Experts of a small language model.
Size: 9 layers, width 160, vocabulary 13108, 37.2M parameters.
Experts: 192 squared ReLU neurons an expert, 2 picks a token.
Training: a variant of SOAP for the experts, 764M tokens.
Below are experts of layer 5 (counted from 0) of a mixture-of-experts language model. Rows are named router (the router's row for the expert), down (a neuron's output weights, with its number) and show model dimensions 0-159. Each number is 128 + 32 x the weight over its row's rms, rounded and kept within 0 to 255.
After each expert's rows: a language model's description of what the expert responds to. This comes from a sample of Wikipedia text that the model never trained on.

# expert 59
router [111 126 167 130  53 111 111  77 127 137  87 172 123 104  55 178 126 124 109 106 149 130  83 124  95 148  92 178 152 144 111 140 171 136 155 134 172 113  84 132  84 129 146 127 132 111 122 119 126 101 158 137 139 124 161 156 128 119 175  85 112 166 155 125 182 121 135 191 128  69 153 192 129  89 112 118 147 199 128 171 143 125 105 113 113  87 158 144 118 137  90 115  97 186 143 103 135 126 155 149  95 169 142  95 154 119 142 108  99 141 142 134  71 102  88 154 107 106 151  79 184  64 148 111 130  67 189  99 133 171  86 100 172 160 171 124  70 105 110 119 115 150 220  95  88 176 110 100  73 150 108 136 121 101  94 110 173 148 178 175]
down0 [140  87 135 143 160 176  90  90  91 128 115 169 120  92 133 131  77 125 173  89 127 148 131 143  82  76  82 150 137 135 144 106 132 171 157 157 167  98 159 111 143 136 131 146 141 139 100 170 128  95 135  99 168 132  93 189  93 144 130 163  97  98 127 117 127 145 135 151 105  95  67 102 100 148  53  99 140 172  79 102 100 144 147 132 209 150  72 149  78  78  89 119 163 128 174 188 129 194  54 157 172 108 155 151 103 139 165 129 100 112  74 177 126 166 168 175 116 116 127 144 117 141 177 132  91 100 121 119 123 105 135 185 113  93 122 168 168  61 120 100 143  95 111 120  82  96 142  74  93 131 175 179 110 117 147  82  99 122  94 128]
down1 [ 47  99 128  98 244 142 132 151  96 157 115 132  97  74 133 167 130 150 139 129 150  98 143 131  55 147 167 112 154 136 129 155 127 101 140 131 142 107 137 111  75 117 129 191 134 148 121 162 127  94 138 171 170 133 188  77  75 171 128 192  68 169 166 100 144 185 126 145 139 170 161  84 111  98  79 129 134 130 126 164  90 122 149 150  88 115 131 148 112 155 163 100 146 159  93 164 122 130 128 154  98 151 119 122 129 131 112 145 177  54 150 152 107 114 162 140 151 140 104 116 104 164 113 165 153  56  97 179 140 136 155 139 107 145 125 128  89 155 129 133 134 194 106 161 156  80 167 155  70 112 151  73 112 160  81 169 132  87 125  80]
down2 [112 144 172 117 168 125 228 178 144 107 123 103 140 140 142 121 102 141 192 122 126 138  92  61  99  96 135 114 141 165 130 116 142 109 175 170  97 124 138  95 158 113  49 131  76 158 129 137 138  98  74 121 138 134 178  45  99 111 130  84 130 136 138 203 106 167 105 153  91 124 141 113 124 151 140 142 147 104 168 163 166  70 100 105 126 130 151 154 150 131 155 128 131 145  24 114 122 176 142 187 102 116 143 155 149 135 147 142  75  84 103 154 104 125 125 145 158 114 102  77 165 148  68 114 127 181  76 137 134 162 106 140 111 101 119 138 106 190 163 113 116 168 164 100  90  98 110 112 128 131 106  98 126  78 104 188 132 189  83 134]
down3 [ 89 122  87 153  99 160 149 177 118 144 161 147 137  72  98 147 155  97 123 107 110 168 159 113 156 110 198  83 116 125 141 131 145 137 127 191  65 153 122 147 166 157 129 116 139  70 135 130  90 148  86  57 164 207 145  88 106 108 139 121 113 129 140 117 146 121  91 131  97 145 135 101 170 107 142  92  77 145 125  87 189  84 105 146 149 111 117 105 194 114 150  92 160 157  83 172 113 118  93  79 142  45 154  90 160 118 118 123 162 129 124 111 139  98 124  96  74 111 171 109  75  73 100 146 118 116 161 100 150 160 109  70 118 168 140 118 108  65 109 139 118 106 125  68 174 149 101 147  86 113 109 100 102  56 108 159 122 115 163  64]
down4 [177  17  76 137 117 125  96 132 114 119 137 128 138 117 108 132 195 171 115 134 102 150 137  93  78 107  63 131 154 157 114 123 139 141 173 148 130 134 134  98 128 113 170 141 155 135 227 146  92 128 193 148 194 198 124 129 166  86 107 104 103 140 140  84  99 126 155 173  97 166 120  99  91 116 136 171 159 127 133 138 136 104 112 136 138 155 104 106 127  97 179 167 114 115 116  63 150 114 177 146 117 100  55 118 132 149 120  58 149 113 162 131  96 115 151  87 137 133 149 142 176 155 158 162 110  60 143 107 162 147  63  92  96 167 115  62 128 132 135 109 116 169 127 187 111 125 114 142 190 115 149 113 125 138 115 122 195  99 123 102]
down5 [ 85 171 135 146 169 134  87 189 108 141 104 139 132 101 122 148 161 149 169 124 154 107 127 125 136 156 111  83 110 148 129  97 189 152 103 105 150 177 167  72 127 121 139 134 143 105 147 137 138 101 129 111 121 175 138  98 123  90 142 130 192 106 158  72  88 137 161 199  96 220 136 152 107 122 154 136 151 119  63 126  60 153  76  85  64  86 130  83  75  78 101 147 138  64 130 120 160 135 139 138 156 167 106 196 165 101  97 119 162 139 149 118  72 154 106 127 150 139 171 161 148 128 101 147 183  82 142 115 153 114 119 120 135  86  80  89  97 140  99  81 138 107  70 122 152  54 107 138  40 154 132 120 114 136 129 134 136 122 103 105]
Description: Mid-word consonants. Single consonant or short cluster pieces inside rare names or words, like l in Azeglio, c in Nutcracker, v in Ludvig.

# expert 2
router [106 128 177 120  97 126 104  61 174 171  80 158 110  88  62 179  99 123 130 135 109 163  89 117 139  55 109 158 137 111  94 150 120 120 169 145 167  86 125 106  62  74  91 139 154  75 151 103 131 119 177  85 149 115 162 133 119 118 142 137 126 187 136 121 186 164 114 150  93  94 139 214 134  78  80 113 114 149  57 139 178  92  89 113 109 123 147 177 111 159 111 165 128 155 169  79 119 111 117 118 155  84 132 113  76 120 113 121 133 133 151 141 116 130 117 131 107 140 106 145 175  83 137  86 117 135 195  97  78 164 121 130 140 143  93  77 121  93  99 140 133 172 177  90 108 146  96 172 120 103 138 184 113 137 196  98 166 139 144 173]
down0 [153 169  82  93  88 136 169 142 165 147 160 106 144 132 182 206 114 104  75 140 130 176 100 109 141 158 123 144 177 142 166 132 100  98 133 190 155 111  95  98  93  96  77 118 155 106 125 182 155 152 125 136 118 133 114 176 159 171 142 121 122 168 114 120 151  85 102 155 113 120 171 148 140  94 101 167 127 118 107 126 151 171 148 101 108 123  98 120 105 112 137 173 104 146  74 150  75 105 107 163 175  72 172 116 170  88  99 127  44 120 172 117 116  92 150 147 131 166 128 160 103 145 103 117 119  95 123 181  63 127 141  60  97  50  58 136 162  97 131 117 130  94 170 111 120 149 110 131 122 145 183 102 213 140 156 164  98 103 144  88]
down1 [106  81 150 134  74 115 109 142 132 209 156 143 105 115 114 125 133 128 135 107 100 173 140 104 115 111 157 157 141 119 174  79 112  61 167  96 118  90  85 186 105 164 113 123 135 103 170 120 173 131  80 113  57  87 106 107 133  92 116 158 171 193 113  94 159 129  58 127 190 154  71  99  86  84 136 126 165  85 136  93 136 110 180 164  92 134 166 147 141 143 166  74 184 145  86 166  78  89 118 127 118 127  98 148 127 127 113 135 146 133 135  63  58 103 130  98 148 122 141 147 131 160 206 158 158 183 132 170 152 169 135 120  62 179 146 148  91 148 143 134 129 128 138  98 142 126 126 172 159  75 157 150 104 136  89 144 142 112 135 116]
down2 [114 133 114 141  85 142 170 124 133 127 135 168 117 108 137 159  80 122 109 103  53 113 175 170 118  91  83 150 148  86 174 138 145 171 140 115  62 131 182  99 105  78 117 110 131 118 153  96 163 108 127 117 127  77 118 174 117 168 119 160 120 169 130 136  99 177 166 141 149 108 112 109 165  99 152 177 137 186 179 119 175 113 103 110 147 152 138 154 148 102  67 131 136 104 114 153 104 162 213 171 110 226 113 171 135  88 121  95 115  89 105 104 128 152 155  87 108 106 187 116 101 124 117 154 103 153  82 173  90 103 177  74 135  93 145 147 104 111 168 121 105 137  99  95 144 127 172 183  72 184 162 174  87 135 138  80 122 131  74 136]
down3 [158 165 120 181  99 127 145 108 154 109 158 146  78 164 125 131 184 125  89 128 116 112 116 113 102 179 191  96 133 106  80  78 184  93 183 174 110 153 119 109 113 120 171  78 132  91 188 168 167 120 111 113  45 106 110 122 118 120 111 101 125 166 106  73 199 104 109 119 113 105 143 128 141 156 192 107 135 192 116 145 115 114 120 167  68 150  69 116 168 110 134 112 145  92 225 155 119 146 130 117 166 121  83 154 193 141 124 140 128 129 159  96 114 101 135 151 140 142 140  90 117 125 145 133 154 211 123 152  98 134 145 131 156  88 111  71 100  95 158 106  95 181 158 146 145 191 150 126 141 129 187 112 108 121 112 130  81 131 170  99]
down4 [ 87 130 127 114 118 142 147 140  80 140 134 108 117 150 122 182 160 103 126 158 112 136  96 151 102 150 133  77  91  99 132 150 136 159 111 112  40 138 125  85 150 143 103 100 140 147 196 109  63 117 161 104 146 118 143 155  91  70 199 181  99 148  76 120 121  62 156  68 118 105 147  35  94  97 124 105 155 151 104 153 140 187 142 133 127 111 189 119 126 143 142 153 157  55 111 144 129  96 153 203  93 119  85 114 140 189  92 122 125 179  86 145 106 160 160 191 169  97 124  83 118 101 141 114 135 141 105 147 100 151 199 109 144 163 129  80 180  89 124 123 111 102 103 124  96 112 100 154 151 139 125 140 103 149 132  85 108 108 106 188]
down5 [157 112 121  94 165  82 157 101 134 150 114 137 126  80 117 138 195 149 198 100 115 158 201 167 105 151 109 143 173 123 136 105  98 114 139 109 156 132  67  99  86 134 109 131 180  49 139  86 102 154 129 157 137  78  35 137 152 114 100 127 105 143 139 128 120 148 139 148 182 153 145 135 154 193  64 122  96 133 157  58 139 170  98 116 147  78 154 165 145 160 153 105  95 107 141 130  95 133 175 117 123 179 132 125 132 135 171 144  98 137 208 138 124 141  70  93 193 160  85 166  99 132 100 135 118 144 118 114 111  64 123 110 110 136 156 137 169 158 129 113 132 132 180 118 146  96 135  47 143 103 110 119  92 169 154 195 110 102 138 142]
Description: Latinate word-initial prefixes. First pieces of split words, often Latinate prefixes after a or the, such as un(easy), comp(leted), con, ins, d(ep)th.

# expert 21
router [ 53  99 187 138 113  94 103 113 159 109 100 134 119  88  70 131  77  64  77 137 162 154 139  94 101 125  64 140  81 145  78 123 175 177 105 167 116  76 104 110 113 103 108 175 151  52 108 115 137 107 162  44 183  93 154 118  65 144 176 116 125 154 158  93 155 125  98 176 142  78 123 145 159  91 113  89 102 137  75 152 152 133  84 142 129  55 113 150  98 135 101 153 102 152 184 124 147  74 139 125 180 126 121 140 113  60 128  91 132 144 150  86 145  57  83 156 109  88 152  94 148 127 154 110 117  85 131 111 130 138  67 159 122 145 137 114  89 131 134 134 123 159 138 123 121 159 114 138  99 108 127 127 128 181 122 114 160 163 147 137]
down0 [119 140  85  80 137  84 145 136 150  60 133 107 185 143 113 151 105  97 173 128 123  94 143 174  70 127 108  66 168 188 143 125 102 134  87  92 139  82 113 109  99 116 130 164 136 126 131 137 121 112  96 115 115 119 113  84  84 134  96  37 106 100  83 111 153 142 111 118 136 120  80 162 150 168 194 120 120 112 175  93  85 175  97 232 131 141 125  91 161 180 119 107 138 131 148 118 144  86  56 150 125 131 176  98 165 129 170 123 144 123 142 158 165 172 127 175 122  76 100 119 133 116 114  99 176 165  86 141 202 150 130 160 153  29 136 107 172 138 117 150 127 117 117 191 169 151 110 108 142 150 144 107 129 112 129 105 144 120 117 148]
down1 [116 126 131 162 127 148 129 111 107 195 148 143  83 143 165 125 113 174 136 134 144 104  98  90 125 156 140 117 138 159 198 140 156 131 100 126 134 136 110 137 106 118  89 129 107 120  68 115  84 182 151 132 193 150 143 164 156 113 149 122 167 113 134 127 147 138 173  86  58 132 170 105  32 160 141 126 138 142 181 151 159  75  90  98 127  93 126 105  99 153 118  94  97 157  74 110  89 192  83 105 138 117 104 114 119 162 104 131 118 113 181 177 143 162 111  56  98 150 129  94  94  68  98 100 124 108 163 156  78 145  74  95 127 121 179 145  88 153 135 114  85 161 156 182 167 184 121 161 154  98 128  61 162 163 135 159 180  74  97 139]
down2 [159 137 194 136 117 151 131 147 184 126 132  71  92 120 137 101 133 140 112 160 152  18 181 116  69 120 122 129 112 134  92 170 108  81 125 127 101 153 113 142  72 197 149 120 161 150 188  44  77 180 168 135  94 123 106 140 167 133 129 127 122 113 114 130 140 169 116  97 145 196 162 130 113  77 139 127 148 150 138 156 187 115 104 118 118 105 142 144 108 103 143 106 163  50 112 146 120 115 156  50  66 108 164 128 132 100 165 101 128 104 152  94 101 159 154 115 123 143 138 181 128 121 177 133 197  77 138 135 100 141  79 104 165 140  85 132 113 163 189 102 103 123 134 128 131  81 103 123  95 100 127 185 123 151  95  82 151 112 121 115]
down3 [120 119 143 155 102 176 111 152 116 135 139 102  68 105 161 189  96 101 149 128  71 162  92 130 131  24 149 120  79  97 141 162 168 122 125 167 107 106 139 149  65  80 125 152 192  96 155 116 124 125 153 115 122 108 190 103 112 141 115 101 116 188 137 134 165 137  98  84  89 125 109 142  72  51 128 139 168 144 180  96 126 115  97 136 155 124 134 156 157 114 117 140 132 169 111 134 126 110 139 127 132 109  99 152 116 184 138 114 141 165 121 153  89 116 129 177 103 192 125 210 176  80 130  96 164 215 119  87 127 130 114 158 121 154 125 100 166 193 115 106 162 214 129  82 108 162 114 144 103 136 130 127 112 150  97  89 105 173 113 162]
down4 [131 211 101  81 109 136 135 113 176 172 157 133 143 109 110  87 147 168 147  90  59 115 200 115 124 123 118 120 150  94  78 166 149 147 111 103 151 115 180 174 195 127 169 107 131 102 175 123 136 122  72 198 123 114 107 137 164 114 120 167 109  70  79 142 121 158 159 151 131  89  73 123  95 189 114 146 157 154  91 172 168 119 174 148 144 142 119 158 143 122 178 159 136 171 114  89 152 136 140 154  56 114 100 129 178 115  96 193 165 117 110 163 132 149 168 139 164 127 143 172 123 175 132 129 110 132 167 127  80 127 144  84 140 136 181 117 145  96 129 168 169 106 160 130  93 160 177 144 104  76  68 111 112 118 133 168  61 129 125 115]
down5 [121  83 193 140 130 165 150 168 160  96 158  99 125  83 128 138 125 108  93 155 165 105 149 103 127 148  89  82 161 119 136 149 173  72 152 147 104 215 173 148 146 160 154  91 156 154 154 160 115 152 153 149 129 122 128 132 168 123 124 138 187  88 184  75 142  78 155 132 192 107 134 120  56 143 108 164  59 122 122  65 119 115 172 143 123 118  99 175 129 114  95  74 118 124 131 161 128 137  93 155  96 149 120 120  96 100 163 110 112 113  82  83 153 146 123 124 212 183 133 192 126 100 162  94 135 144 120 104 102 160  84 133 129 144 174  93 146 152 147 156 151 153 116 126  97 128 144 115 163 146 177  73 188 152 157 119 159 146  41 124]
Description: Roles and agent nouns. Nouns for people's roles or groups and agent suffixes, such as Head coach, member, President, player, and coordin-ator.

# expert 49
router [ 98 134 148 131 102 109  24  77 125 152  80 136  57 116 110 165 135  65 132 122 148 188 118 139 125  89 129 147 122 135  67 172 171 164 154 146 135  85 103 141  84  94 146 154 196 132 102 133 186  91 135  85 161 149 161 142 112 140 158 146 111 164 148 119 134 114  90 132  80  86 110 163 156 105  82  63  98 153 120 152 204 128 103  96 111 106 143 142  89 139  94 130 153 145 144 105 168 143 129 131 165 106  84 136  52  94 111  74 166 177 130  50 102 115 100 169  87  86 159 108 133  67 157 103 128  97 139 133 117 177 113 112 162 147  82 127 122  80  94 152 141 131 126 129  96 151  74 154  95 116 119 138 112 150 133  91 134 169 129 164]
down1 [120 109 115 159 116 166 132 190 118  66 159  53 168 123 161 159  56 152 137 202 149 131 100  73 167 137 115 126 127 101 153 108 118 103 116 126  83 115 114  94 110 157 197 160 135 101 125 109 103 177 148  81 151  92 107 119 152 106 120 162 133 108 139 168 110 113  86 114  76  91  79 134 178 139 158 154 139 112 147 142 164 152 143 156  94 189 205 113 108 173 121 121 184 113 100 167 107 155 107  93 148 165  86 136 182 164  94 107  65  77 108 122 116 106 175 127  86 152  68  94 152 166 146 159 135  85 144 134 121 165 132 134 139 197 107 121 127 118 133  85 111 121 103 148 175 139  89  96 124 156 141  56 190 110  93 148 135 148 130 129]
down2 [162 130 117 123 154 151 141  94 128  98 141 101 132  86 147 160 143 146 143 156  78 144 188 142 103 143 183 102 180 130  69 144 122 126 137 121 102 107  88 152 155 127 147 159 122  78 168 164 150 139 131 190 101 124 187 131 110  95 122 154 133 143  86 144 119 151  79  76 112 105  56 142 109 156 202 104 171 139 248 139 123 120  89 126 120 119  84 131 131 166  98  91 130  94 122 137 111 188  66 116 134 185 117 120 122 108 144 121 190  93  43 123 116 181 158 136  97 125  75 175 130  86  85 165 127 117 116 102 110  86 187 130 176  73 164 101 129 139 104 152 130 150  78 180 139 139 125 123 136 101 144 127 146 143 172 159 123 117  80 141]
down3 [156 180 145 141 120 114 149 164  71  90 121 149 127  85 153  90  96  81 152 119 126  93 133 166 100 108 111 122 113 173  92 136  99 117 184 142 110 184 139 147 106 116 104 119  86 196 129 153 118  91 160 158 122 174 155 107  95 171 132 181 153 151  91 136 182  25 158 134  71 104  70 125 104 182 146 150 154 115 123 136  95 140 141 126 188 157 134 122 118 131 162 183 177 148 109 103  95 106 109 151 141 167 117  69 152  75 120 129 107  98 139  85 147 142 136 143 120 177 130 135 122 106 137 105 111 181  84 158 196 131 162 161  91  87 132 148 107 182 115 120  75 102 147 148  84 129 168 173 202 206 170 108 144  99 114 137 119 154 136 122]
down4 [155 132 137 186 188  65 156 111 108  67 163  67 136 117 101 160 122 149 121 120 103 158 130 112 112 156 131 117 112 201 112 110 138 134 137  90 145 162 127 138 142 129 162  92 150 132 144 170 150 172 141 110 139 147 118 135 145 146 107 149  64 165 118 159 135 141 120 110 118 119 134 134  77 115 104 122  84  97 157 117 162 181 137 116 137 125 128 153 101 163 161  81 115 140  94 119 131 114  87 100 115  85 147 144 125  54 131 134 122 148 192  85 147 153  65 167 167 104 132 118 116 111 114 196 116 124 124 231 112 127 121  48 131 112 135 226 142  95  31  79 129 101 123 204 134 177  88 123 106 145 112 139 162 155 165 144 162 135 116  81]
down5 [ 65 141 126 127 132 145 164 177 107  81 139  77 137 134 140  84 222 156  80 189  68 121 143 173 143 108 131 150 107 159 191 134 129  83 142 106 166 163  89  93 115 149 124  96 107  95 173 123 121 125 154 113 113 117 155 104  99 122 164  92 127 108 113 177 142  81 117  97 117 114 143 196  86  87  98 144 143 149 167 129 126  97  86 139 147  98 112  53 158 195 104 114  80 186 140 143 134 149 112 175 158 197 113 119 139  95 129  88  93 120 143 114 183 122 137  94 155  97 113 165 106 158 101 158 165 110  92 159 198 114  98 132  88 134 101 205  82  95 129 134 161 162 128  92 167 143 156 128 157 117 126 124 101 140 116  80 135 181 154 108]
down6 [ 92 121  93 149 204  73  98  99 169 106 179 129 141 123 158 120 212 116 113 169 127 171  91 123 137  86 136 180 114 194 104 148 110 133 105  96 170  72 113  77 139 155  97 128 146 156 139  84  78 175 147 136 155 178 120 151 105  96 119 164 114 123 121 155 143 147 137 168 164 104 113  76 170 128 120 197 111 124 111 170 180 125 132 142 123 116 124 132 169 138 117 106 174 165  59 118 128 122  98 120  65 149  92 117 141 144 102 134 157 157 144 115 109 156  74 149 138 136 107  88 141 151 122 196  98 117 161 133 100 158 139 112 136 177 122  66 186 180  67  88 141 108 153 129 126 182  79 150 136 145 155 108 152 144 178 159 148 169 200 109]
Description: Possessive determiners. Possessive words and the possessive 's before a noun, such as his, her, its, their, own, in biographies: his career, her family.

# expert 47
router [ 87  89 191 102  85 101  64 109 161 181 116 132 131  69  88 133 116  89 113 173 148 143 118 138  92  82  95 153  94 137  98 120 139 196  78 128 180  86 106 135 150  96 152 154 159  77 114 141 147  47 132  90 173 108 195 175  95 136 148 120 141 117 223  90 172 115  93 168 141  82 115 123 147 116 139 129 133 152  99 134 161 119  89 165 115 108 112 132 119 148 133 122 100 149 180 118 178  95 154 114 107 118 154 109  47 119 122 122 122 159 146 112 139 112  56 143  93 124 144 107 139 101 146 117 133 140 145 123  93 167 100 110 174 152 125  72 104  60 127 119  86 115 143 109 120 149  80 159 102  70 119 155  96 146 123  90 145 189 181 134]
down2 [118 161 143 108 154 149 140 142 142  58  89 145  90 158 104  87 122 121 104 179 145  80 124  87 102 123 196 135 107 111 105 150 156 131  72  98 154 108  94  87  99 122 166  87 152 155 131 101 107  78  96 157 137 138 129 170 178  83 136 129 145  79 131 165 118 169 128  96  95 114 118 154 106 160 116 146 157 119 165 180 131  62 158  98 140 140 199 110  96 177  84  92 172 179 133 133 141  90 131 120 171 176 151 153  65 103 129 122  78 130 127 155 138 102 149 159 107 155 145 106 180 165 119 126  50 162  94  92 139 116  83 131 118 127 126 219 149 139 111 150 118 110 115  91  94 111  78 109 130 188 170 190 145  84 139 169  60 145 125 119]
down3 [ 76 143 156  67 148 157 146 116 153  50 133 154  54 153 165 112 170 175 129 122 129 128 121 160 141 142 157  95 148 115 127 157 214  99 118  87 113 146 185 136 129 171 164 173 145 150 123 179 164 121  96 129 130  96  92 103 160 122 181  77 115 132 113 147  84  93 134  66 115 160 127 119  84  78 105 106 169 177 104 105  90 127 120 169 139 100 114 105 169 115 163 106 120 125 118 196 107  64 103  88  95 206 131 169 130  70 130 111 172 102 119 108  90  74 140 104 129 113 174 194 107 112 121 127  88 104 130 132 174 118 142 151 160 113 131 137 117 131 158 134  67 112 119 102 126  58 147 194 154 121 142 145 138 151 102 132 184  94 119 125]
down4 [146 136 103 139 180  38 120 191 169  85 123 155  75 124 139 146 158 146 170 142 157 161 111 128 141 165  70 135 181 149 147 108  56 157 118  93 144 201 189 139 143 140 123 122 137 125 140 123 165 171 107 156 120 134  97  87  95 169  80 111 167 157 111 121  80 129 115 103 153 121 127 199 126 115 107  85 114 138 142 137 108  98 164 132 108 157 122 143 124 115 105 109 122 188  74 101 122 152 143 167 147  76 108 152 104 181  72 171 119 125 159 190 163 119 153 121  96 127 141 173 136 132 102 150 131 103 136 106 145 168 125 126  94 147 144 150 180 132 140  91 179 129 133 155 126 160 220 153 173 140 108 134 204 147 139  99 131 213  83 157]
down5 [163 118 155 146 120  51  77 151 131 150 114 156 170 145 111 154  81 105 123 139 150 135 120 111 173 187  91 159  92 164 120 114 136 146 134 146 168  85 143 137  60  91 167 122 169  79 170 169 139 117 151  86 148 125 129 133 104 152 106 132  69  92 154 129 158 168  79 101 139 122 157  83 118  86 180  28 154  88 150 120 174 148  75 170 101 146 103 117  91  93 124 111 126 143 148 115  68 133 101 130 190 100 113  80 135  66 142 135 109 117 129 142  89 109  65 124  84 196 144 141 144 140  86 165 153 140 138 144 121  94 136 119 118 119 192 123 174 102 139 104 164 187 164 184 124  97  99 126  97 131 185 131 154  83 163 147 170 134 162 128]
down6 [138 142 106 139 133 117 115 156  87 195 122 128 202 114  62  84  91 162 120 150 112 147  95 152 115 145 142  99 107  90  88 188 123 162 109 126  66 128 170 123 101 142 119 117 102 155 157 189 114 109 188 112 132  91 105 122 129 169 122 124 117 159 120 103 150  85 120 114 181 114 134 124 191 118 171 189 194 119  93 109 107 134  91 103 100 164 166 118  71  79 109 188 101 150  88 147 116 144 127  78  71 111 103 133  86 107 127  87 178 145 182 129  41  81  87 130  71 132  79 126 102 137 169 137 176 135 145  69 166 156 149 121 123 104 114 139 169 163 137 125 102 123 130 117 193 127  94 149 134 139 116  94 104 159 129  92 158  68  98 128]
down7 [ 99 155 147 116 121 135 140 129  66 134 124 142 171 134 173 144  95 164 139  56 120 123 157 123 113  97 139 112 104 118 164 150 139  92 116 141 147 192 221 153 166 189 163 149 130 161 120 126  76  93  96  52  94 111 140 141  51 123 160 155 151  78 120 124  87 145  88  78 135 125 154 108 126 134 165 151 137 123 135 178  95  72 154 129 124 152 137 120 163 135 126 125 187 185 124 116 167 119 121 125 128 105 122 166 196 110 181 170 124 126 119 169  44 170 115  70  76  88 117 176 185 131 114 112 123 137 114 175 141 142  92 137 131 110 172 156 112 112 125 109 157  96 156 102 107 133 150  83 102 136 199  72 120 122 147 181 119  78 165 123]
Description: Work and list nouns. Head nouns after an article naming a work or collection, such as list, album, film, series, song, episode, number.

# expert 20
router [ 82  97 190 121  82 100 119 115 141 184 134 129  55 113 104 134 133 113 102 151 162 134 145 152  64  64 112 172 126 136 126 114 171 184 126 181 166 115  98 156 113  99 106 132 163 130 130 108 161 112 115 121 155 171 131 112 104  99 159 139  98 169 134  96 105 146 107 174  83  73  70 163 143 110 102 107  84 156 137 162 172  41 122  91 166 102 129 155 118 141 170 128 122 138 148 139 200 139 140 125 221 181 103  92 111 112  96  74 132 172 150  95 104  93  61 186  95 147 149 106 102 113 145 130  74 120 169 112  92 189  91 130 147 162 117 101 129  82 160 101  94 130 123  78 110 142 113 154 118  96 102 159 148 166 155  97 144 157 145 126]
down0 [184 156  83 134  96 128 114 180  72 158 164 129 130 143 143 178 142 133 120 116  83 128 177 129 181 146 175 107 168 140 178 127 123 119  41 162 103  94 117 172 119 137 121 106 114 117 168  76 135 117  74  26  95 113 142 123 117 111  89 101 167 165  90 132  96 107 140 236 113 126  98  96  61 126 158 129 140  96 156 122 151 123 143 134 137 142 119 105  90  95  90 137 127 122 136 136 110 131 125 138 158 159  73 163 179 110 114 135 147 156 147 127  73 124 133  66 114 125 164 134  90 128  99 185 142 115 118 174  29 176 111 113  73 131  63 130 140 156 103 158 136 139 136 104 176 128 116 133  88 149 144 114 142 145 120 183 170 129 100 138]
down1 [110 132  72 146 120 146 118 168 185  99 131 126  95 146 117 116 143 102 217 156 118 140 102  98 150  72 133  89 129 171 155  95 157 138 136 129 119 109  63 181 164 155 112 175 160 139 146 126 167 213 141  77 134 118  98 109 149 113 125 141 159 153 144 123 171 115 161 130 100 172 116 124 118 147 116 188 104 114  72 158  96  75 123 136 124 118 148 114 126  99 203 180  82 185 144 173 139 112 135 160 116  96 147 136 110 158 118 115 102 114 157 114 175 158 115 159 115 151 112  77  61 102 100 137 138 127 116 116 119 203 149 170 116 198 103  89 148 127 140 133 140 144  87 152  97 193  91 164 127 193 111  92  39 135 173  87 124  93 134 130]
down2 [ 72  89 171 150  94 121 114  95  54 122 155  67  96 114 134 149  99 165 195 114 127 162 115 148 142  74 146  53 127 203 130 130 181 110 119 171 128 135 135 107 159 139 150 125  87 141 133 125 102 124 141  78 139 168  74 126 101 145 130 132 158 147  79 130 174  91 135 144 128 165 139 125 136 153 151 161 156  99 154 126  90 141 121 162 108 148 173  76 136 121  96 147 102 129 107 158 166 150  77 174 151 158 142 184 184  77 162  88 100 103 116 136 132 111 136 117 110 147  96  94 181 106 145 132  96 114 149  86 138 148 161  88 163  93 112 169 145 125 183 152 107 159 110 161 125 144 110  88 112  40 149  68 202  85 112 124 215 136 142 122]
down3 [137 139  89 166 135 153 127 144 149 199 160 149 126 196 108  82  83 151 137 129 162 125 107 127 134 176 134  92 116 117  91 113  85 183 109 102 119 111 113 119  80 176 123  92 169 148 176 117 147 141 184 101 105 119 203 136 132 135  86 163 141 125 136 147 152 105 116 173 146 134 149 134 131 132 137 113 144 151 184  90 168 109 132 159 151 141 175 121 226  75  77  48 128 106  85 102  96 122 155 175 133 109 153  91 159 149 135  91 134 123 116 112 170 125 137 106 103 181 142 108 139 146  74 214 136 122 131 131  78 132 194  72 104  98 144 103 118  58 124 100 158  58 110 107 124 170 110 131 119 111 101 116 150 155 101 140 188 166 165 157]
down4 [ 90 129  94 160  87  96 143 139 162 172 154 181 125 138 124 135 101 180 148 112 122 103 113 105 150 167 152 128  71 166 154 100 157 223 177 121 203 105 147 132 142 156 156  89 153 174 166 143  79 120 161  90 181 139 123 127  74 120  82 146 113  68 111 157 156 129 138 170 154  93  83 169 135 146 116 100 182 166 165 202 132 121 149 102 152 127 166 179 159 133 122 141 105 192 137 121 140  85 105 115  96 153 125 159 121  69 116 131  91 111 108 115 103  98  99 106 115 119 137 131 137 138 103 123 170 151 113 180 143 174  95 151  89 152  74  99 192 176  60 129 155 159 126 122 143 119  85  96 109 145 190 127 120  95 108 107 132 189  81 124]
down5 [174  94 109 102 112 126 136 125 113 137 161 179 114 105  53 134 162 156  94  97 163  96 125 143 186 117 124 152 161 164 178 193 177 106 152 153 172  91  82 163 104  96 104  80  97 135 133 105 110 116 126  56 134  78  89 121 129 126 148 151  76  70 131  94 112 120 122 134 141 131 167 165 109 126 167 132 109 147 215 144 154 173 109  83 126 117  98  76 155 135 104  98 162 137 103  99 129 117 137  91 158  80 144 135 135  65 160 105 129 155 170  99 157 132 184 153 119 117 173 115 146 101  98 197  72 107 119 129  78 194 116 100 134  90  86  59 107 116 110 128 192 172 142 110 108 131  81  97 140 172 143 112  83 147 103 103  96 162 131 113]
Description: CJK bytes, articles. Byte pieces inside Chinese or Japanese names and titles, plus the articles a, an, the and the words war, air.